python train.py --n_layer=11 --d_model=512 --n_experts=4 --experts_per_token=1 --d_expert=528 --d_shared_expert=0 --activation="geglu" --moe_layers=[0, 1, 2, 3, 4, 5, 6, 7, 8, 9, 10] --router_score="softmax" --normalize_top_k=false --routed_scale=0.962 --balance_loss=0.00467 --balance_bias=false --init_std_router=0.0157 --lr_router=0.00252 --vocab_size=32000 --norm="rmsnorm" --norm_eps=1e-05 --tie_embeddings="early" --optimizer="soap_variant" --lr=0.0125 --grad_clip=0.5 --batch_tokens=131072 --seq_len=768 --train_tokens=538100000 --steps=4106 --dataset="wikipedia_en"
Below are experts of layer 2 (counted from 0) of a mixture-of-experts language model. Rows are named gate (a neuron's input weights, with its number), up (a neuron's input weights, with its number), down (a neuron's output weights, with its number) and show model dimensions 256-383. Each number is 128 + 24 x the weight over its row's rms, rounded and kept within 0 to 255.
Before each expert's rows: "comes after" lists some tokens at least twice as common just before its tokens as in all text; "gets" lists some tokens that make up at least twice as much of what it gets as of all text. This comes from a sample of Wikipedia text that the model never trained on. Tokens count by the router's weight.

# expert 0
comes after: " |", " the", ":", "|", " a", " ("
gets: " a", " ", " A", " an", " 1", " 3"
gate17 [ 93 104 148 156 150 123 149 122 111 124  75 146 133 123 117 153 169  95  98 118 140 112 116 152 128 147 127 141 116 115 120  81 126 125 136  96 108 158 146  87  84 116 110 127 135 150 121 123 124 117 144 133 107 120  95 138 135 119 102 140 149 112 113 132 108 169 143 115 141 154  86 129  96 138 146 139 105 156 124 128 125  76 199 137 117  89 126 144 115 116  94 129 112 123 106  76 151  90 120 191 114 119 120 154 153 130 148 150  92 174 102 134 134 146 112 162 114 132  88  91 140 165 103 115 117 132 115 160]
up17 [176 101  57  90 118 181 117 123 104 138 126 114 104 138 118 165 150 152 118 112 152 146 137 127 140 155 167 159 125 110 143 165 111 177 130  90 123 134 132 114  94 136 166 133 124 123 149 156 126  80 120 165 127 106 110 162 110 164 141  94  80 133  96 116 137 145 160 132 134  93 108 116 109 168 166 162 154 105 204 117 126  74  86 132 122 127 148 160 145 168 117 159 133 158  95 101 122 160 135 129 140 129 116 121 141 126  98 137 103 106 167 139 114 170 108 151 108 133 119  72 111 124 172 152 126 132  83 104]
down17 [172 125 122 143 137 107 151 115 123 178  89 104 121  54 120 120 113 146 130 113 104 121 153  78 133 142 101 135 137 171 163  97 136  99 102 118 101 149 125 121 162 100 134 108 134 135 136 152 112 144 143 123 143 107  97 157 113 130 124 186  83 123 176 118 118 155 171 137 105  93 149 143 126  99 127  98 172 125 141 110 142 103 118 103 120 144 158 148 105 150 137  94 116 162  73  93 128 130 114 111 148 138 110 135 136 144 162 178 143 152 133 115 132 110 128 114 142 130 116 107  95 165 108 125 120 102  73 114]
gate18 [ 94 107 127 116 104 123 162 137 117 116 106 104 138 148  94 127 115 130 119 142  96 137 140 125 147 140 156 120 143 146 110 115 125 155 104 154 106 145 132 111 125  97  99 103  89 113 152 116 126  91 132 115 142 114 135 138 171 128 109 149 120 127 121 111 127 116 142 121 160 144 139 126 165 130 110 117 123 103 113 137  85 103 134  91 117 102 159 104 164  82 132 117 109 148 133 110 138 194 123 201 114 125 143 145  82 140 108 165 145 177  98  93 151 112  99 121  91 107 122 136 154 118  88 101 124 148 124 122]
up18 [101  86 109 113 128 142 139 157 187 158 115 115 140 136  75 131  64 119 111 143  78 164 127 128 138 112 123 120 119 145  75 121 134 101 104 176 158 163 117  88 123 121  81 137 124 101 130 145  87 135 121 109  88 143 138 116 143 147 135 135 135 104 141 178 132 137 110 128 160 135 127  81 127 129 175 163 106  87 137 148 120 109 133 111 123  63 160 134 124 157 131 166 121 104 148 131 159 142 130 164 109 110 115 150 141 111  93 139 136 150 122 136 139 101 108 127  78 143 139 103 145 148 121 160 162 135 112 128]
down18 [126 136 167 144 119 112 133 139 173 111 131 150 135 130 133 125 140 149 143  95 136 134 131 109 122 142 117 127 143 139 176 109 163 115 115 161 167 126 136 162 143 152 114 125 126 111 133 133 141  94 131  96 110 152 167 143 117 102 123 117 104 132 156 102 160 120 137 136 125 137 131 162 139 126 134 115 157 129 172 124 139  94 134  93 109 119 150 122 161 125 120 101 101 146 149 123 113 114 132 136  96 153 163 121 171 115 171 132 144 164 121 128 144 212 126 120 128 109  92 118  96 123 136 101 175 167 114 118]
gate19 [118 135 126 144 128 110 150 156 108 120 108 130 117  88 141 134 134 125 127  90 138 100 128 130 127 165 125 156 118 138 143 122 148 122 123 145 100 101 126 123 138 145 178 136  95 107 151 122 143 120 108 175 119 122 176 129 163 136 133 102  96 127 129 140 133 123 102  99 140 132 109 147 121  74 150 155 118 121 117 119 133 105 161 118 138 137 113 116 137  70 143 113 122 138 105 185 120 127 144 132 161 127 104 127 162 119  58 132 103 115 117 119 118 129 121 144  92 162 151 118  79 143 164 127 122 154 160 132]
up19 [132 171 121 123 103 146  95 133 139 108 123  99 140 151 129 157 129 149 151 141  95 136 141 117 143 142 146 138 111 108 151 117 144 125 136 133 147 154 164 130 102  92 100 152  78  88 106 132 161 144  97 143 160 135 101 129 159 106 107 126 145  93 147 143 117 134 158 163 139 120 114 145 138 168 114 157 176 127  81 131 141 115 175  95  98 105 131 122 148 138 118 126 136 103 185  84 131 180 110 151 133 105 140 109 150 109 190  79 128 159 117 119 178 137 105 102 145 133 104 104 151 134 113 124 125 138 132  84]
down19 [120 110 155 124  85 109 145 134 141  96 156 145 106 130 131  93 140 135 105 107 114 126  84 121 115 144 110  95 116 108 151 126 131 105 149 144 126 108 129 142 107  75 112 151 175 120  73 129 112 102 105 111 174 126  96 122 118 144 110  86 120  95 130 114 133 143 142 159 110 152 134 151 157  82 124 114 147 148 127 153 116  80 144 147 163 152 106 150 128 109 109 163  96 106 121 126 123  86  94 135 128 137  39 118 139 123 163 139 167 154 143  91 129  96  99  92 125 170 119 101 120 111 118 129 107 113 113 110]
gate20 [ 96 126 107 120 101 128 117 141 106 101 108 150 124 126  92 125 183 143 132 152  96 139 143 138 151  93 162 135 137 103  97 143 116 150 101 130 117  83  96 139 136  64 161 156 118 142 126 175 112 117  94 130  95 119 156 140 132 109 147 139 133 114  96 117 149 111 125 118 165 105 128 123 107 118 129 113 165 132 146  83 144 120 120 137 163 111 117 128 111  86  65 140 125 109  82 116 158 104 121 133 141  75 123 153 133 109 163 112 139 159 102 128  83 148 141 122  97 134 141  97  81 130 116 127 185 114  87  79]
up20 [102 156 139 132 111 124 179 147 154 160 144  74 172 132 141 137  82 168 119  81 127  98 131  93 130 167 136 113 140 132 156 106 105 157 169 153 106 115 117 130 138 181 118 132 103 166 135 147 108 147 142  84 147  56 110 107 140 111 124 121 153 133 122 137 157 127 140 155 195 143 149 134 114 140 133 125 105  80 121 136 115 122 115 123 132  65 144  81 122 147 178 140 136 104 149 136 118 145 119 191 128 133 143 116 138 100 143 119 168 114 160 133 137 139 137 168 121 118 107 139 112  96 117 143 100 118 148 158]
down20 [163 104 118  98 135  96 122 126 137 117 166  87 132 107 112 143  86 119  99 110 120  95 138 149  67 147 150 143  98 123 168 125 121 140 167 163 123 180 110 161 158 179 120  94 103 156 147 120  77 153 116 119 138 163 151 114  89 104 153 129 151 145 132 105 162  96 163 124 177 153  94 123 154 103 140 117 105 125 121 163 118  80 112 128  68 160  84 101  99 148 123 117 122 127 117 134  84 197 105 128 106 157 125 149 102 118 132 114 157 152 162 129 157 131  93 115 122 131 123 105 145 136 138 167 131 127 115  87]
gate21 [119 173 114 105 134 167 102 112 171 123 146  88 133 117 117 151 119 148 131 125 101 152 129 177 133 184 138 147 113 147 117 149 142 116 164 106 134 117 126 137  88 175 141 135 113 124 103 143 136 134 130 111 143  82 154 159 123 154 104 127 144  95 162 123 156 125  93 139 142 149 137 137 134 143 168 130 134  98 127 110 130 132 111 137 105 109 142 154 145 135 138 112 128 104 114 111 120 121 117 115 124  97  96 181 126 126 134 102 119 146 121 125 144  95 124 144 113 129 151 164 120 146 176 125 139 171 175 143]
up21 [132 118 136 111 116 101 157 130 112 110 110 175 106 126 139 158 128 132 101  85 100 105 144 108 152 136 132 150 109 108 138 134 135 121  94 127  76 166 140 104 108 145 132  94  85 107 150 136 104 136  58 133 189 159 146 121  99  86 134 165 139 153 152 164 130 130 165 129 102 121 163 152 160 115 101  88 116 134 154 116 124 132 133 158 153 121  97 115  89 125  93 141 127 131  93 138 134 157 171 141 114 150 125 131 163 108 141 118 125 118 103 122 153 129 170 124 129 136 180 145 154 155  65 100 124 146  73 100]
down21 [ 86 154 130 146 151  92 181 138 112 135 149 121 118 142 102 153 181 155 116  95 105 106  95 151 149 143 136 142 140 108 118 120 127 121 147 132 113 154 157  93 139 118 109 124 142 110 152 108 135  86  98 165 110 141 124 125 140 110 106 131  93 151 152 151 126 143  93 131 124 118  84 114 162 136 161 136 161 139 121  93 128 141 165 155 164  76 135 132  82 126 125 161 119 128 117 100 149 122 112 153 152 155 146  65 142 135  82 127 107 122 137 126 133 119 118  78  93 123 161 146  93 137 126  96 156 132 126 135]
gate22 [ 82 103 114  99 113 122 131 122 138 122  93 138  98 107 124 129 131 140 144 122 105 145 115  97 162 183 128 138 107 149 132 106 137 133 155 107  98 124 131 135  91 104 136 108 140 166 103  97 103  80 175 153 145  96 136 110 141 165 175 119 140 141  81 128  97 156 143 178 138 141 125 174 120 143 144 120 141 180 122 135  84 100  93 143 145 117 122 150 107 149  84 148 136 140 149  99 138 139 106 104 175  81 123 125 113 150 145 153 136 127 130 102 101 129 123  96 163 126 143 141 136  91 118 149 166 181 133 128]
up22 [153 160 132 166 168 131 132 163 154 142 154 123 144 140 115 123 155 108  95 152 152 127 151 157 103  89  88 103 158 107 131 122 133 111 113 159 143 134 104 109 130 151 146 173 108  96 152 109 132 163 102 100 107 150 115 146 104  99  79 133 120 103 191 114 126 116  83  84 118 117 115 113 115 112 100 151  83 111 154 131 148 133 139 110 124 116  78 110 140 100 133 129 132 123 125 117 123 158 156 155 108 167 150 119  88  92  99 114 109 129 130 156 116 113 132 164 100  93  96 115 101 148 117 121 136  53  99  99]
down22 [125 106 137 161 145  99 116  99 169 109 129 159 121 186 128 121 133 148 148 124 133 132 128 156 130 108 130 150 126  84 153  88 141 120 136 160 139 115  67 115 175 124 131 177 116  86 176 146 107 155 109 101 147 127 128 122 170 157 137 153 160 139 135 113 118  73 143 107 132 116  92  98 161 146 125 155  93 122  99 142 140 112 170 115 118 121 141 141 133 121 157 149 114 150  97 137 138 104 150 103 161 142 178 112  93 162 121 143 114 131 131 155  89 121  79 108 140 115 121 116 151 114 118 120 117  96 138  99]
gate23 [121  94 116 167 102 115 142 122  90  68 151 136 133 107 160 101 136 123  95 128 108 102  62 135 110 157 124 177 111 146 128 137 121 135 137  92  87  96 136 107 183 169 153 136  74  50 119 133 156 151 128 113  97 120  87 125 107 128 124 148 124  96  93 150 143 159 129 114 172 159 109 100 168 121 124 115 127 101 140 111 117 155 107  99 136 141 105 136 130 148 132 102 107 171 173 144 131 160 129 144 132 113 145 119 107 160 106 108 129 170 142 161 132 108 150 116 139 133 108 108 125 140 136 164 113 164 149 136]
up23 [ 96 100 118 180 113 114 132 131  88  67 125 139 140 130 145 108 144 140  97 139  87 121  92 141 104 150 113 166  98 148 135 137 126 116 120  95  94  92 144 100 163 151 131 147  80  88 140 142 136 123 130  90 120 171  99 120 114 117 127 170 112  62 105 140 122 161 133 119 162 180 100 109 197 119 134 147 129  99 152 139 137 160  96 109 106 172  93 106 126 155 165  91 130 164 167 128 130 156 141 141  97 141 154 118 102 153  98 129 113 123 145 144 116 110 166 112 151 149 117 103 141 129 151 170 120 148 130 156]
down23 [140 139 128 122 122 109 111 128 133  92 133 111 135 132 125  54 127 140 123 143  94 133 119 108 121 140 127 181 132 154  87 119 124 157  84 144 115  84 142 135 138 137 130 141  96 165 130 129 115 126 153 142  94 142 104 114 113 117 136 162 124 131 140  98 142 112 148 109 116 144 131 135 124 103 127 110 121  94 169 136  95 166 129 102 135 101  90 157 129 155 137 186 123 141 193 189 152 161 150 117 169 126 140 123 135 160 115 168 120  72 153 135  97  81 108  82 142 166 118  98 132 132 130 153 119 120 137 119]
gate24 [146 139 134 138 146 120 152 128 119 129 154 129 105 186 149 181 123 148 127 169 100 102  75  86 142 144 121 135 150 114 143 174 160 160 148 144 158 145 131 139 144 129 140 145 113 159  87 119 139 159 111 158 122 114 163 130 162 143 141 132 145 103 107 141 128 108 140 146 137 130 103 141 145 129 129 122 135 111 108 160 156 163 106 128 145 174 130 124 148 135 143  84 160 142 135 148 138 109  96 164 134 135 112 141  90 128 126 140 147  84 137 118 152  78 121 101 113 173 122 131 106 120 153 126 141 106 129 159]
up24 [136 111 129 158 113 135 132 105 156 137 124 126 147 117 144 119 113 148 130 125 104 104 145 110 109 113 122 141 156 142 106 142 110 121 168 167 154 140 133 168 109  87 124 125 105 138 149 142 149 105  93 112 151  72 157 150 122  97 108 171 144 106  88 132 136 103  92 110 144 119 156 136 115 128  77 108  51  93 111 122 136 131 118 136 103 175 130 105 110 128 132 120 125 134 111 107 126 139 119 168 114 138 135 142  97 127 133  99 109 126 113 132 134 116  99 103 119 127 120 132 115  99 120 158 118 102 128  94]
down24 [147 111 124 125 137 126 120 169 119 112 139 112 123 148 201 129  92 144 126 133  80 102  69 109 152 170 111 100 173 154 182 149 123 148 115 181 120 122 132 133 159 156 148 126 152 129 117 113 124 179 148 137 128 160 137  79  91 114 137 133 175 134 119 126 150 108 136 140 136 123 136 117 102 172  98 111 115 111 136 142 142 124 147 117 145  97 124 134 110 142 144 114 118 101 144 155 141 169 122 132  83 113 170 129  42 132 138 154 129 157  94 141 123 115 106  85  77 101  64 112 101 136 140  79 134 144 151  87]